From a checkpoint of a small mixture-of-experts model trained on Wikipedia.
Size: 12 layers, width 256, vocabulary 2048, 105M parameters.
Below are experts of layer 2 (counted from 0) of a mixture-of-experts language model. Rows are named router (the router's row for the expert), up (a neuron's input weights, with its number), down (a neuron's output weights, with its number) and show model dimensions 0-127. Each number is 128 + 24 x the weight over its row's rms, rounded and kept within 0 to 255.
Before each expert's rows: "gets" lists some tokens that make up at least twice as much of what it gets as of all text; "comes before" lists some tokens at least twice as common just after its tokens as in all text. This comes from a sample of Wikipedia text that the model never trained on. Tokens count by the router's weight.

# expert 46
gets: "in", "el", "ment", "out", "\"", "ge"
comes before: "s", "ed", ":", " of", "ing", " ("
router [126 178 136 106 133 151 140 113 149 107 137 141 139 118  99 120 137 161 161 137 117 104 152 132 113 131  87 144 133  86 140 112  95 133 140 164  73 105 153 135 128 131 130 160  98 129 121 121 114 144 104  87 157 128 123 121 132 126 133  79 108 137  59 122  91  97  55 147 105 104 124 148 125 129 147 119 140 104  99 147 131 140  79  92 121 119 150 118 130 120 131 153 129 118 115 144 127 148  84 118 129 118 121  97 120 107 193 172 111 134 117 113 106 129 114 161  71 147 121  62 127 145 130 101 104 111 150  88]
up0 [ 72 129 141 116 132 122 144  91 125 145 105  83 131 151 110 105 132 143 147 114 141 163 129 128  93 105 133 133 107 138  86 145  99 123 118 111 131  85 117 112 146 126  76 118  87  84 114 121 139 145 163  71 161 116  93 102 159  93 171 154 140 126 138 110 122 138 178 122 140 117 114 131 141  91 111  87 138 117 118  99 153 166 117 124 108 147 126 138 124 131 115 178 110 105 190 149 139  99  71 131 129 121 118 117 123 145 125 148 107 138 182 147 128 112 103 143 127 165 113 167 163 124 112 122 135 133 132 122]
down0 [ 95 122 113 137 105 138 131  94 177 106 123 123 103 109 109  85 144 168 116 129  98 107 154 117 127 134 122 111  96 104 109 144 131  96 161 203 126 145 154 147 144 109 128 183 174 101 125  94 138 118 124 117 149 105 118 101 156  85 130 141 128 137  89 120 116 180  81 174 106 194 138 126 130 128 123 156 129 119 151 103 110 104 113 133 111 143 125 121 144  80 148 139 133 127 119 173 103 156 120 156 120 104 147 120 134  89 124 120 168 152 138 123 126 151 185 117 135 115 123 137 146  87 147 151 135 162 128 141]
up1 [124  82 136 133 104 116 138  82 134 138 137  98 176 118  94 176 157 122 158 146 121  94 113 109 133 143  66 129 185  76  98 108 128 120 122 158  99 148 100 128 130 136 125 114 133 121  82 106 163 127 116 149 119 103 110 107  96 149 139 117 138  85 133 112 103 121 174 138 133 103 172 118 184 134 129 110 141 123 130 119 106 125 126  90 127  91 136 153 116 110 168 140 145 115 103 141 103 102 154 100 151 107 104 106 144 135 117 138 123 110 147 123 122 144 126 123 109 137  93 132 115  89 108  89 157  85 118 149]
down1 [186 120 124  86 106 155 155 142  78 123  98 135 160 158 121 144 146 115  95 140 129 118 101 138 135 102 121 121 124  99 103 202 122 117 117 127  83 124 136 136 142 133  87 137 148 116 125  88 152  79 110 140 163 115 113 115 117 161 127 121  88 106 157 126 120 126 129 118 179 149 127 108 104 149 103 148 138 114 135 119 109 121 107 121 116 161 140 111 123 129 123  93  79 142 137 174  72  98  96  80 158 108 149 110 140 170 111  89 144 134 165 122 156 150 110 145 130 138 118 153 152 133 165 109 125 145 119 126]
up2 [ 95  62  99 174 109 192 160 112 136 106 140 122 137 137 110 148 113 114 124 142  96 137 117 114  92 115  96  95 138  63 146  98 116 128 151  49 143 108 167 101 119 108  91 138 141 127 116 135 146 113 113 138 127 133 111 101 144 125 159 162 112 129 159 164  85 118 147 156 124 141 139 137 140 109 104  76 126 123 117 127 134 157 133 115 110 114  99 124 110 162 112 155 116 148 137  62 102 194 151 141 138 114 129 151 146 126 110 135 142 125 137 122 112 140 153 133 114  98 120 140  91 158 118 116 124 138 146 106]
down2 [138 149 151 146 120  98  78 129 156 135 139 131 129 134 121 102  88 137 119 159 138 119 108 119 135 107 150 165  97 127 105 156 101  99 119 161 146 129 126 125 146 113 122 132 156 125 163 124 118 114 180 137 119 152 119 127  78 122 129 117 128 118 127 150 146 143 141 137  98 180 149 171 138 151 131 180 129 143 110 159 133 124 131  85 143 121 136 101 100 140 142 112 104  95 162 132  70 151 142 106 172 125 147  91 118 124 150 111 105 101 161 171  59 100 145 116 100 122 113 178  79 104 119 169 111 107 152 123]
up3 [ 79 140 165 150 121  98  53 155 180 122 140 106 147 117 144 171 131 100  95 120 131 157 135 133 141 146 177 132 124 101 144  83 103 132 151 151 104 115 164 144  79 132 148 166 171 135 146 135 124 142  83 125 152 104 146 145 134 100 136  91 113 166 131  74 134 135 142 144 173 140 153 117 139 133 151 121  92 128 116 119  75 137 117  93 148 156 133 121 104 153 123 126 101 125 150 169 125 140  82 127 126 122 156 140 151 106 150 158 149 165 165 100  52 142 117 169 107 122 152 136  97 120 125 172  77 174 108 175]
down3 [114 194 116 139 162 128 169 134 113 107  96  99 130  95 108 117 145 179 123  75 111 127 102 128 145 113 169 161 143 136 122 105  95 116 124  91 142 126  96 112 129  98 161 143 147  65 117 164 112 102 143 116 139 124 114 100 122 100 140 100 122 160 161 119 142 155 144 133 144 144  90 133 147 155 104 133 105  92 151 105 165 115 118 174 134 131 135 105 157 117 131 136 123 193 125 135 177 115  95 117 133 125 118 130 156 111 157 147 137 120 134 137 113 120 124 155 143 123 147 137  91  90 165 136 165 139 155 118]
up4 [161 156  98 124 132  97 124  99 115 126 150 126 106 103 145 111 118 120 124 128 125 107 116 126 125 123 104 124 154 117 145 130 172 131 143 155  76 132 158 104 164  84 177 126  91 150 108 106 162 123 125 106 134 121 115 122 157 120 151 149 120  98 127 116  95 121 152 103 126 133 172 143  97 129 183 146 119 117 103  90 178 176  83 122 107 114 129 136 146 100 154 113 121 115 131 135 145 196 120 134 143 134 134  79 110 139 141  94 113 143 124 100 133 127 170 150 126 120 151 147 177 111 163 126  99 157 141 199]
down4 [120 136 160 114 136  78 109 133 144 183 147 125 121 149 122 113 124 134 154 127 113 123 136 139 105 139 116  98 129 117 158 131 149 109 111 182 126 149 123 121 128 130 108 102 169 150  95 127 150 114 104 126 125 145 160  66  74 151 152 128 134 108 142 132 161 111 117 132 116 160 120 117 117 104  92  91 166  88 127 101 118 131 103 138 103 118 131  99 127 108 125 119  97 133 129 171 103 110 144 162 179 140 115 145 120 133 168 122 130  96 173  94 157 143 141 162 147 115 133 165 137 147 104  64 160 144 119  88]
up5 [116 113  93 120 156 114 102 148 158 118 163 149 127 143 148 157  91 125 118 154 158 100 144 145 144 121  76 116 172 129 109 152 141  87 105 159 115 166 123 130  95 138 111 134 132 121 131 130 119 147 132 138 132 144 157 102 115 169 171 105 154  96  93 138 166 100 124 130 103 108 125 113 127 119 108 119 147 119 117 137  86 157 165 127 141  91 128 152 140 144 102 143 113 138 135 162 132 157 126 123  94 112 152 100 148 119 128 133 133 114 129 159 131 135 132 134 118 125  61  92 130 176 151 130 137 160 121 157]
down5 [116 151 103  90 124 121 135 149  99  81 118 121 159 162 161 116 117 119 111 122 124 161  97 160  94 139 176 151 138 120 151 140 132 112 132 131 162 113 116 174 175 173 123 130 105 136 152 125 137 130 142 135 140 128 152 126 111 106 138 159 107  93 132 181 124 149 137 111 151 105 114 121  66  99  97 112  84 118 105 163 154 106 102 134 126 148 119 202 143 123 163 123 121 195 170 113 133 114 123 128 155 161 147 135 151 148 140 127 120 133 112 109 126 145 101  92 116 105  80 127 120 134 167 136 121 116 112 110]
up6 [178 145 123 104 123 108  93 141 116 128 160 139 147 154  61 126 122 177 102 132 135 116 121 120  98 118 110 147 156 160 156 146 118 116  79 135 112 128 132 116 124 149 167 140 184 139 111 123 138  93 100 162 121 164 109 110 114 125  64 151 131 135 145 136 173 136  98 146  95 128 115 126 100 135 151 128 128 144 140 119 138 106 108 120 174 145 107 138  87 120 112 148  97 119 134 150 143  86 162 135 134 118 112  95 138 127 103 111 152 124  99 129 183 123  73 129 123 144 130 117 125 128 141 130 115 131 103 154]
down6 [158 201  87 131 127 111 142 135  84 116 141 150 111 139 161 172 139 124 123  99 128 133 120 126 137 104 127 147 112 165 164 122 121 123 154 138 132 146 109 144 104 104 149  98 124 163 139 153 154 140 162 145 140 104 140 116 108 127  91 100  80 119 125 124 199 134 125  90 111 124 118 123 120 122 121 121 115 117 107 140 134 134  95 126 107 132 111 148 159 107 164 105 114 185 186 140 152 100 161 117 122 150 141 132 125 126 127 151 116 109 126 143 116 128 154  85  92 148 135 145 113 131 119 110 110 120 160 130]
up7 [ 91 128 150 118 135 128 108  50 127 136 123 154 122 115 135  98 119 155 107 140 173 110  96 124 108 159 160 164 112 112 111  80 108 114 113  69 138 113 158 152 161 150 146 142 136 146 112  84 123 111 143 100 121 104 124 131 123 134 149 134 107 137 120 132 137 125 142 147 134 106  97 148 114 112 146 136 186 181 128  91  88 119 108 122 146 125 117 100 135 152 174 152 170 126  81 153 137  94 122  98 134 118 127 137 104 175  88 137 117 163 117 142 126 130 151 149 138 126 120 137  92  86 120 105 100  94 137 141]
down7 [163 106 126 109 148 123 157 162 106 112 169 158 125 103 134 110 112  88 112 127 155 129 104 129 194 129 140  90 145  66 136 125 117 109 134 129 145 138 151 127 137  85  90  84 143 127 124 141 112 116 151  79 117 140 107 162 101 139 137 165 116 148 104 128  92 132 128 127 163  98  77 114 116 134 131 157 117 120 125 139 100 159 114 134 149  78 137 155 144 115 100 135 120 112 133 135 147  50 162 105 113 155 136 132 159 141 128 124 135 120 129 156 160  93 130 164 133 153 138 172 101 160 128  98  98 147 111 108]

# expert 178
gets: "est", "al", "ad", "ct", "it", "ig"
comes before: "s", "o", "ing", "ant", " in", " of"
router [129  97 122 133  54 137 141 131 143 122 103 139 125 121 130 122 105 180 117 133  89 127 143 155 116 146 129 118 164 101 151  99 118 131 141 149  84  98 129 149 155 146 107 156  91 128 144 181 143 136 134 120 160 140  74 151 159 129 162 125 146  58 125 101 124  96 140 181 139 110 126 151 131 102 127 131 157 125 126 109 131 151 129 157  98 131 137 131 139 139  99 133 133 149 132 193 158 186 154 119 138 135 141 133 127 113 145 101 121 145 145 112 133 125 153 108 115 131  64 134 126 140 131 133 104 127 138  79]
up0 [ 90  87 175  95 127 113 101 134 151 145 124  88 127 145  94 103 128 113 105  87 140 190 133 116 126 138 163 112 130 126 105 142 155 124 188 140  95 157  98  98 167 143 116 123  76  92  89 108 119 120 136 138 125 117 133 119 151 105 154 111 144 156 124 129 148 116 143 147 118 128 119 130 134 103 127 122 120 111 102 152  90 148 135 135  79 118 116 145 103 176  96 146 137  86 149 127 157 115 108 143 131  86 139 139 124 158 109 136 119 131 173 154 115 122 110 137 106 145 122 121 149  96 128 105 130 142  80 111]
down0 [125 144  96  97 141 169 127 107 148 174 148 140 108 127 189  70 108 115 126 119 141 110 147 167 161 118 108  98  95 142  95 159 108 106 154 171  82 145 110 112 124 126 117 112 146 118 130 124  47  96 126 124 146 121 159 110 146 127  89 124 146 135 149 134 161 148 134 131 132 138 147 132 114  90 152 130 149 115  98 131 117 154 141 132 101  91  97 143 115 120 150 101 116  81  90 122 103 130 112 136  95  85 139 112 148  84 136 152 159 112 166 135 100 151 142  92 161 144 119 105 142 137 116 111  98 150 154 137]
up1 [170  88 142 119 100 131 134 172 151 139 154 114 127 126 124 129 145 136  96 142 164 144  76 100 121 132 100  91 145 107 142 111 109 126 113 155 167 155 117 168 118 145 151  81 113 168 100 135 136 184 134 124 101 110 123 128 119  81 139 128 135 110  96 133 175 127 156 155 116  95 139 132 118  97 183 116 102 130 142  91 113 160 180  89 115 122 137 136 124  75 111 135 136 107  81 118 140 108 107 129 152 154 122 142  95 129 115 195 125 145  98 178 170 127 138  83 102 114 125 147 128 125 117 103 147  96  95 111]
down1 [135 164 113 130 134 157 146 176 106 107 143  88  80 126 117 128 130 150 124 130 123 105 102 105 158 131 146 138 145 165 142 164 142 141 112 138 123 124 166 134  95 116 156 103 115 100 154 181  72 129 120 145 124 152 103  85 148 120 117 142 141 128 160 113 116 149 115 151 150 141 113 114  86 119 131 106 116 186 125  92  74 167 142 122 137  92 155  79 111  91 137 144 128 168 128 127 157 131  57 157 126 130 148 117 124 119 128 101 163 198 120 147 152  84 113 150 155 154 145 118 124 170 112 129 126 128 126 141]
up2 [118 133 123 131 125 172 138 106 131 134 142  99 105 132 125 174  82 136  91 153 138 172 119 145 130 151 117 131 120 107 118  92 130 105 139 119 122  99 105 125  83 141 123 144 124 139 114 158 159 126 104 142  97 127 106 117 114 111 111 118 139 119 153 152 124  97 116 138 105 106 136 110 145 139  99 114 141 157 121 116 135 112  97  75 162 119 136 109 112 161 153 119 109 104 136 107  87 147 116 104 118 139 127  89 121 194  97 122 124 117 139 121  72 172 151 159 147 158  94 120 104 142 106 122 137 165 129 139]
down2 [160 131 147 124 151 115 115 113 108 164 137 103  73 156 109 148 125 145 155 173 152 118 133 129 116 129 163 172 122 162 121 120  74  96 105  78 136 165 158 133 125 101 138 139 119 131 139 149 103 158  91 135 140 181 140 149 157 130 150 120 130 115 124 125 136 144 128 156 130 176 109 112 119 119 151  95 135 121 106 150 149 160 136 131 169 157 178  97 184 131 105 124 106 155 141 121 116 142 142  95 105 139 136  98  83 169 127 160 162 128 105 107 122 136 126 113  98  91 143 138 131 133  99 101  97 104 162 107]
up3 [125 138 162 148 145  87  93  87 162  57 133  93  86 106 162 134 131 113  72 131 145  77  66 128 138 152 146 146 114  97 120  74  94 132  92 133 118 135 121 127 122 116 102 143 127  99 141 129 138 150 138 127 156  74 139 133  95 154 119 131 156 136 120 132 143 105 116 143 161 124 119 129 110  99 134 129 144 122  83 152 116 104 122  94 136 117 145 167 113  94 111 125 143 130 108 179 114 109 129 106 152 137 158 123 114 144 154 130 155 130 116 153 148 147 123 118  94 122 135 131 143 115 151 132  95 129  97 120]
down3 [126 139  71 115 137 138 134 109 131 166 117 109 163 113  89 102  81 114 135 106 106 162 100  96 132 146 121 137 101 146 136  98 101 106 125 151 120 187 167 104 109  96 107 142 105 129 130 130  82 169 126 149 132 148 135  97 141 123 126 135 121 119 110 101 123 129 156 140 128 109 140 128  87 179 141 149 127 105 152 122 136 142 123 140 121 150 126 158 146 117 193 159 162 145  89 112 162 145 107 111 107 106 163 137 197 134 135 116 138 148 139 109 155 119 122 116 100 147 154  97 134 110 129 120 130 129 150 136]
up4 [138 132 147 156 140 126 151 111 123 116 146 154 162 137 148 153 123  98 108 166 116  97 107 152 125 138 169 131 156 121 167 177 145  97 137 125 139 146 136 131 173 134 162 130  86 134 106  92 153 142 119 160 163 149  99 129 157  99 121 121 104 139 104 140  92 161 168 111  81 126 149 106 126 132 145 168  90 144 168 145 172 165 122 128 119 138 126 106 121 118 119 109 135 153 152 124 151 182 113 110 161 141 169  74 123 127  99 164 134 140 159 150 133  86 102  95 134 106 128 127 112 130  93 124 123 110 143 167]
down4 [107 144 133 112 151 122 135 129 135 106 114 138 102 128 125 117 122 121  81 122 136 109 139 143 138 173 144  84 135 125 108 113 117 160 162 128 124 123 145 131 111 135 129 148 116 127 124 143 128  97 121  72 133 131 101 162 138 121 138  96 109 124 146 119 160  98 134 116 118 116 156  76 113 115 120 137 103 121 174 186 122  88 121 103 111  94 112 123 131 128 149 110 142  97 108 110 151 115 122 113 128 133 137 166 149 162 123  94  84 125 124 128 133 127 158 129 199 119 159 141 133 149 109 129 108 130 133 145]
up5 [160 105 126 117 168 150 109 142 193 136 167 170 144 136 154 162 113 138 123 117 120 133  82 129 113 113  99  97 114 138 121 124 109 100 110 144 147 164 152  95  76 108  96 129 125 144 153 147  97 142  80 137 130 134 147 111 148 129 142  97 113 117  86 127 122 119 109 134 168 109  84 111 127 126  77 124 146 117 100 122 114 159 130 164 156 160 144 105 114 115 120 149 128  81  99 148 118 145 135 128  89 123 114 131 108 146 166 112 136 139  99 146 120 118 127 127  78 125 103 123 170 154 150 141 136 140 161 136]
down5 [ 90 140 149 162 133 148 126 127 115 132 140 133 135 173 142 137 157 120 108 151 113 135  95 119 142 131 141 120 173 121 125 156 102 177 120 104 125 107 120 124 206 101 151 121 115 139 176 128 149 167 152 167 133  80  77 134 107 168 111 113  96 137 165 156 134 158 136  91 130  91 142 173 105 171 143 141 132 120 159 131 112 118  87 169 165 188 140 134 106 133 189 143 142 112 127 122 109 141  89 129 116  94 114 180 141 143 135 117 132 134 122 106 124  96  78 151 115 118 150 167 141 121 154 143 126 116 104 133]
up6 [144 139 114 151  72 127 131 123 118 155 160 132 157 118 104 131 122 149 136 178 138 104 146 132 134 111 118 157 125 140 148 111 123 134 142  97 148 133 165 142 114 116 109 166 160 163 122 116 117 110 114 175  96 153  92 179 132 115  90 153 140 103 124 152 158 135  93 151 117 125 101 135 108  83 130 109 124 142 118 135 131 134 134 102 112 142  72 104 138 176 100 145 114 141  95 123 119 139 101 122  96 133 102 119 127 134 137 126 113  86 179  95  91 110 144 136 121  82 138 160 183 124  90 138 112 101 139 129]
down6 [151 110  89 130 189 126 114 179 121 143  82 103  85 108  90 132 149 156 139 145 139 133 134 119 148 127 106 159 124 132 161 140 146 155 150 131 152 127 110 132 147 115 135 158 155 146 157 134 162 117 104  62 100 112 112 133 130 137 113  91 144 116 111 108 157 138 178 104 108 109 183  81  95 153 127 149 112 110 148 113 142 110 145 156 133 138  57 156 116 110 136 103 164 163 139 152 120 145 147 146 124 131  83 117 136 160 135 120 176 134 143 148 135 114 145 128 142  77 141 122 135 128 150 139 108 142 123 137]
up7 [ 98 120 129 109 118 136 120 114  85 135 138 137 117 154 114  99 118 157 142 160 125 118 104 148 114 114 139 141  99 151 108 121 153 143 148 113  86 120 183 147 184 109 135 153 129 113 118 101 156 116 174 135 140 133 140 153 150 140 124 146 113 120 135 130 146 155 111 140  86  99 151 111 127 124 125 101 124 177 144 142 129 156  69 111 124 130 129 101 190 125 147 109 166 150  64 103  89 130 130  58 118 120 122 117  92 117  96 130 134 146  92 140 119 117 157 155 163 148 106 118 112 110 138 136 144 112 131 143]
down7 [102 115 138 121 131 121 126 167 131 109 129 127 107 129 131 160  98 105 138 171 126 135 125 145 118 155 101 169 123 142 123 103 133 172 137 114 114 150 129 116 128 118 119  97  91 152 122 137 104 147 119 128 139 139 118 153 114 120 155 137 166 123 159 149 168 149 117 115 126 114  67 120 131 130 139 155 100  97 122 148 153 178 111 166  85 134  91 118 170 115 115  91 128 150 137 101 129  85 161 121 162 164 121  99 143 129 118 120 111  88  93 127 161 138 139  81 102 127 125 140 157 102 123 163 155 123 123 108]

# expert 185
gets: "ure", "th", "ent", "ity", "ence", "ate"
comes before: "s", " of", "ly", ",", ".", "er"
router [125 157 137 130 101  86 121  88 122 126 122 136 164 180 151  96 134 134 125 155  83 101 140 148 124 159 112 129 134 145 108 118 110 135 110 175  67  78 137 161 192 147 117 137 125 120  99 165 135 125 129 112 160 167 145 159 155 149 147  93 152  64 156 151 106 103 100 181 140  98 126 163 155 132 148 125 124  90 153 179 139 123 134  90 156 124 132 132 112 115 127 178 125 164 114 120 161 149 136 127 134 130 122  80  93 111 161 124 109 140 145 105 147 161 111 131  92 152 123 150 141 144 120 131 111 104 122 111]
up0 [ 64 130 143  99 104 152 153 128 115 129 150  44 185 143 108 151 133 148 107 103 146 147 148  99 112 125 138 135 133 132  68 145  91 130 159  99  96 117  81  99 145 130  87  95  89 146 111 137 118 153 134  76  86  74 125 121 130 125 159 104 148 152 127 124 123  70 164 120  94 138 143 114 140 114  93 119  99 129 166 138 146 159 138 127  92 170 118 142 117 112 104 145 114  99 149  89 130 105  68 122 142 124 143 114 127 136 117 151 127  96 140 128  90 135 120 130 121 164 116 158 177  81 104 118 145 130 107 121]
down0 [115 112 113 143  69 128 158 126 149 118 125 124 137 121 114  87 138 143 147 107  93 205 168 141 130  84 126 126  97 162 138 142 144 135 182 167 113 144 150 139 155 128 168 138 126 113 168 122  72  95 146 120 134 112  87 101 129 122 115 132 127 146 123 133 117 123  96 123 141 135 115  74 166 136 119 107 121  88 133 135  80 170  90  84 112 138  99 143 117 152 108 100 103 112 128 120  83 114 100 125  83  95 119 117 133  90 139 113 116 136 117 141 116 157 142 139 147 113 101 155 126 133 150 141  92 165 126 145]
up1 [130 125 185 151 126 116 139 150 122 120 146 138 195 149 101 101 167 146 147 109 119 137 107 126  95 124  69  94 112 115  79 126 132 105 144 125 163 120 124  96 117 117  95  84 159 110 115 132 123 142 132 123 112 137 126 131 167 107  98  89 187 115 114 113 122 135 178  76 163 101 140 152 152 153 118 109 117 126 141  98 136 121 148 108 144 104 118 132 145 105 143 156 161 128 116 130 110 107 110 146 124 142  88 124 109 131 104 149 118 119 111 150 147 132 123 135 117 145  87 125 113 122 146 104 121 132 132 119]
down1 [156 136  87 157 126 153 131 142 134 104 108 155 114 107 111  93 150 136 158 113 151 114 128 142 145  87 129 103 139 122 109 139  95 128 131 135 105 150 149 143 109 115 129 159 110  96 162 108 157  99 102  84 135  96  91  92 145 147 103 135 133 122 104 127  84 160 118 116  90 118 123 109 174 118 120  82 140 151 143 119 123 118  81 105 115 135 117 128  92 127  75 118 116 122 137 138  99 115 102 109 114 107 124 118  69 139 171 111 121 152 121 129 142 125  90 125 146 160 133 152 115 145 164 115 113 132 141 100]
up2 [132 106  97 158  99 127 116 116 132 142 102  76 120 149 123 137  95 102 103 185 118 141 122 137 101 133  84  94 124 135 149 107 101  97 121  87 117 114 191 151 123 150 123 106 121 109 132 151 113 154 135 145 163 123 123 101 113 123 178 112 148 102 139 171  98 138 177 163 122 142 110 145 143 123 157 132 100 112 116 115 146 126  96 147 109 136 170  58  81 129 146  84 124 123 131  71  97 123 120 136 111 137  95 150 131 148 151 162 156 152 141 135  93 120 123 117 113 143 108 126 118 156 106 116 125 121 142 149]
down2 [163 158 101 135 158 113 139 131 141 158  89  97 159  82 123 112  93 142  95 134 158 156 143  70 180  93 172 163 109 119 106 142 148 154  69 131 166 152 141 128 157 141  93 105 124 121 159 101  88  99 168 111 126 157 119 115 109 148 121 131  87 144 160 127 109 147 119 140 123 122 142 107  96  95 157 125 150 102 144 146 118 172 143  91 126  89 146 132 156 138  93 111 119 148 129 143 109 153 133 113 149 133  90 148  99 135 190 139 107 119 151 132  92 144 148 145 105 103 110 125 106 135 128 139 108 168 169 153]
up3 [117 134 116 132 149  97  79 107 161 147 156  93 113 140 133 168 110  98 119 118 135  90 152 144 118 113 146 158 105 137 142  98 140 111 149 146 108 120 156  99 123 115  88 157 154 141 159 128 145 121 129 104 142 144 154 140 114 175 164 126 153 138 130 121 136 146 125 159 111 119 132 107 139 131 160 103 141 134 145 135 113 129 143 133 187 134  87 115  67 100 157 121 112 122 158 154  98 131 101 105 128 113 139 105 146  95 163 103 133 158 152  94  92 153 110 130 120 129 164 141  87 124 160 119 105  98 133 149]
down3 [ 73 164  97 128 145 131 110 164 127  88 152 133 182 150 110 119 126 117 129  92 143 142 105  91 159 136 120 144 151 182  93 124 147 140 127 112  95  99 128 129 126 119 120 153 144 138 105 113  94 107 149 100 120  97 119 141  70 133 132 160 136 113 131 108 149 185 182 113 145 143 109 140 123 165 139 110 101 134 132 134 146  89 120 141 124 123  95 136  86 179 152 129 134 162 129 126 131 132 103 105 138 121 117 132 147 136 111 105 137 155 104 158 131 120 124  74 132 106  96 147 116 108 118 133 170 128 129 139]
up4 [170 144 132 155 104 132 138 143 107 118 156 126 101  82 142 181 125 131 106 132 147 129  95 127 136 123 147 136 129 116 158 112 144 132 126 128 155 119 159  85 177 120 130 157 112 165 132  85 140 130 117 129 140 124 134 124 149 133 173  90 124 137 130 119 138 157 104 111 103 138 116 117 125 137 162 121  83 142 116  81 176 178 126 130 129 135  94 140 155 103 136 115 147 120 141 127 134 128 116 119 152 127 121  97 125 115 109  98 115 136 135 136  98 125 115 158 113 100 102 117 135 163 153  97  89 145 125 141]
down4 [176 117 136 125 146 137  95 132 143  75  98 139 122  94 138 120 145 134  70 128 145 104 105 141 136  98 143 107 127 169 110 143 166 114 137 127 115 124 115 136  87 105  92 205 123 127 122  97  87 101 148 139 158  83 154 145 119 107 138 100 119 153 122 147 153 151 115  64 138 137 156 158 138 143  96 141 121 116 117 149 122 147 113 108 100  77 135 143 142 167 126 154 107 121 138 166 129 124 140 132 134 134 131 122 123 136  80 122 132 113 122 158 164 134 143 120 156  94 143 130 166 143 123 141 119 119  89 127]
up5 [120 117 152  96 132 147 109 140 182 127 168 143 170 107 172  95 158 167 130 128  96 110 120 140 144 153 133 120 108 136  90 107 159 179 100 117 108 161 123 126 134 144 124 146 159 123 183 107 117 128 163 167 117 117 121 118 106 131 138  52 106  82 113 161 131 115 137 110 132 109 108 114 162 143  95 138 151 160 120 151  87 123 133 114 115 134  86 132 123 120 159 114 136 117  99 150 155 150 120 117 126 138 136 129 117 128 138  86 150  98 106 151 125 169 107 115 115 147 125 120 145 161 129 112 140 118 133 133]
down5 [123 143 125 116 115 125 143 103  96 176 138  89 139 144 123 142 164 155 116 153 145  98  98 110 132 114 154 139 150 114 125 123 121 117 107 141 112 131 130 148 126 133 121 155 131 150 125 144 142 156 127 101 171 131  99 115 118 175 146 163 144 166 192 105 105 137 131  94 120 134  93 126 138 113 166 121 115 159 123 122 120 149 134 167 166 121  98 133 118 139 106 148 132 136 154 128 110 152  97 133 134  77 137 141 159  99 152 132 113 107 107 116 172 141  91  84 110 121 140 139 154 112 134 136 121 141 117 133]
up6 [142  94 133 131 126 138 148 130 137 143 146 135 119 119  84 178 128 138 129  78 121 132 154  92 134 117  93  98  94 124 119 119 114 139  91 126 149 147 104 158 101 159 151 134 124 164 111 132 160  92 150 184 145 124 117 158 158  95 135 176 151  93 125 113 151 108  88 127  95 129 131 111 108  73 121  99 127 182 118 111 110 116 133 141 177 120 154 122  95 167 121 177 126 126  90 151 112  90 179 115 112 116 113 143 144 163  85  61 157 149 175 128  71 112  86 213 134 133 181 130 133 132 126 153 123  90  99 135]
down6 [147 162 119 152 119 147  76 151 122 121 114 133 123 155 121 135 130 127 134 139  97 144 161 130 124 112  98 193 108 137 128 141 167 141 122 119 125 163 184 100 139 132 128 131 150 141 142 123 151 132 158 144 122  73  99  87 115 146 111 115 103 142 109 127 162 134 129  71 131 141 140 141  92 141 167 142 139 142 120 108 156 152 116 143 120 156  93 122 158 103 155 141 119 130 140 175  93 143 124 132  57 127 111 153 113 137  98 158 165 119 200 149 126 151 137 125 162  81 136 141 152  95 123 180 117 146 151 109]
up7 [148 133 142 115 123 146 116  64  98 120 155 133 143 130 121 101 167 161 135 135 120 125 119  99  98 138 118 136 117 137 149  97 134 145 126 117 114 151 196 149 155 111 130 106 140 136 161 113 134 142 127 139 123 105 120 136 106 124  83 141 102 112 127 149 106 112 134  91 129  91 123 103 134  96 129 141 124 128  88 163 133 151  73  81 120 142 102  80 132 163 160 135 156 103  79 106 121 140  96  44 109 143 148 163  72 116 115 131  98 119  73 143 130 117 120 192 102  87 114 130  89 118 155 153 145 123 196 129]
down7 [125 150 165 112 123 114 110  82  75 117 138 152  98  90 144 121 133 112 143 149 153 131 134 161 135 118 138 129  97 133 103 119 124 103 105 132 131 119 123 137 144 120 146 116  76 144 156 141 166 111 120 145 148 121 160 159 111 159 120 150 102 154 147 157 152 125 104 132 110 137 128 140 121 130 100 154 105 106 148 106 106 158 157 106 133 118  87 163 161 116 127 148 180 177 156 111 204  85 147 123 122 112 169 130 144 184 138 107 120 105  97 116 156 137 126 169 149  92 120 148 119 142 132  99 116 168 109  91]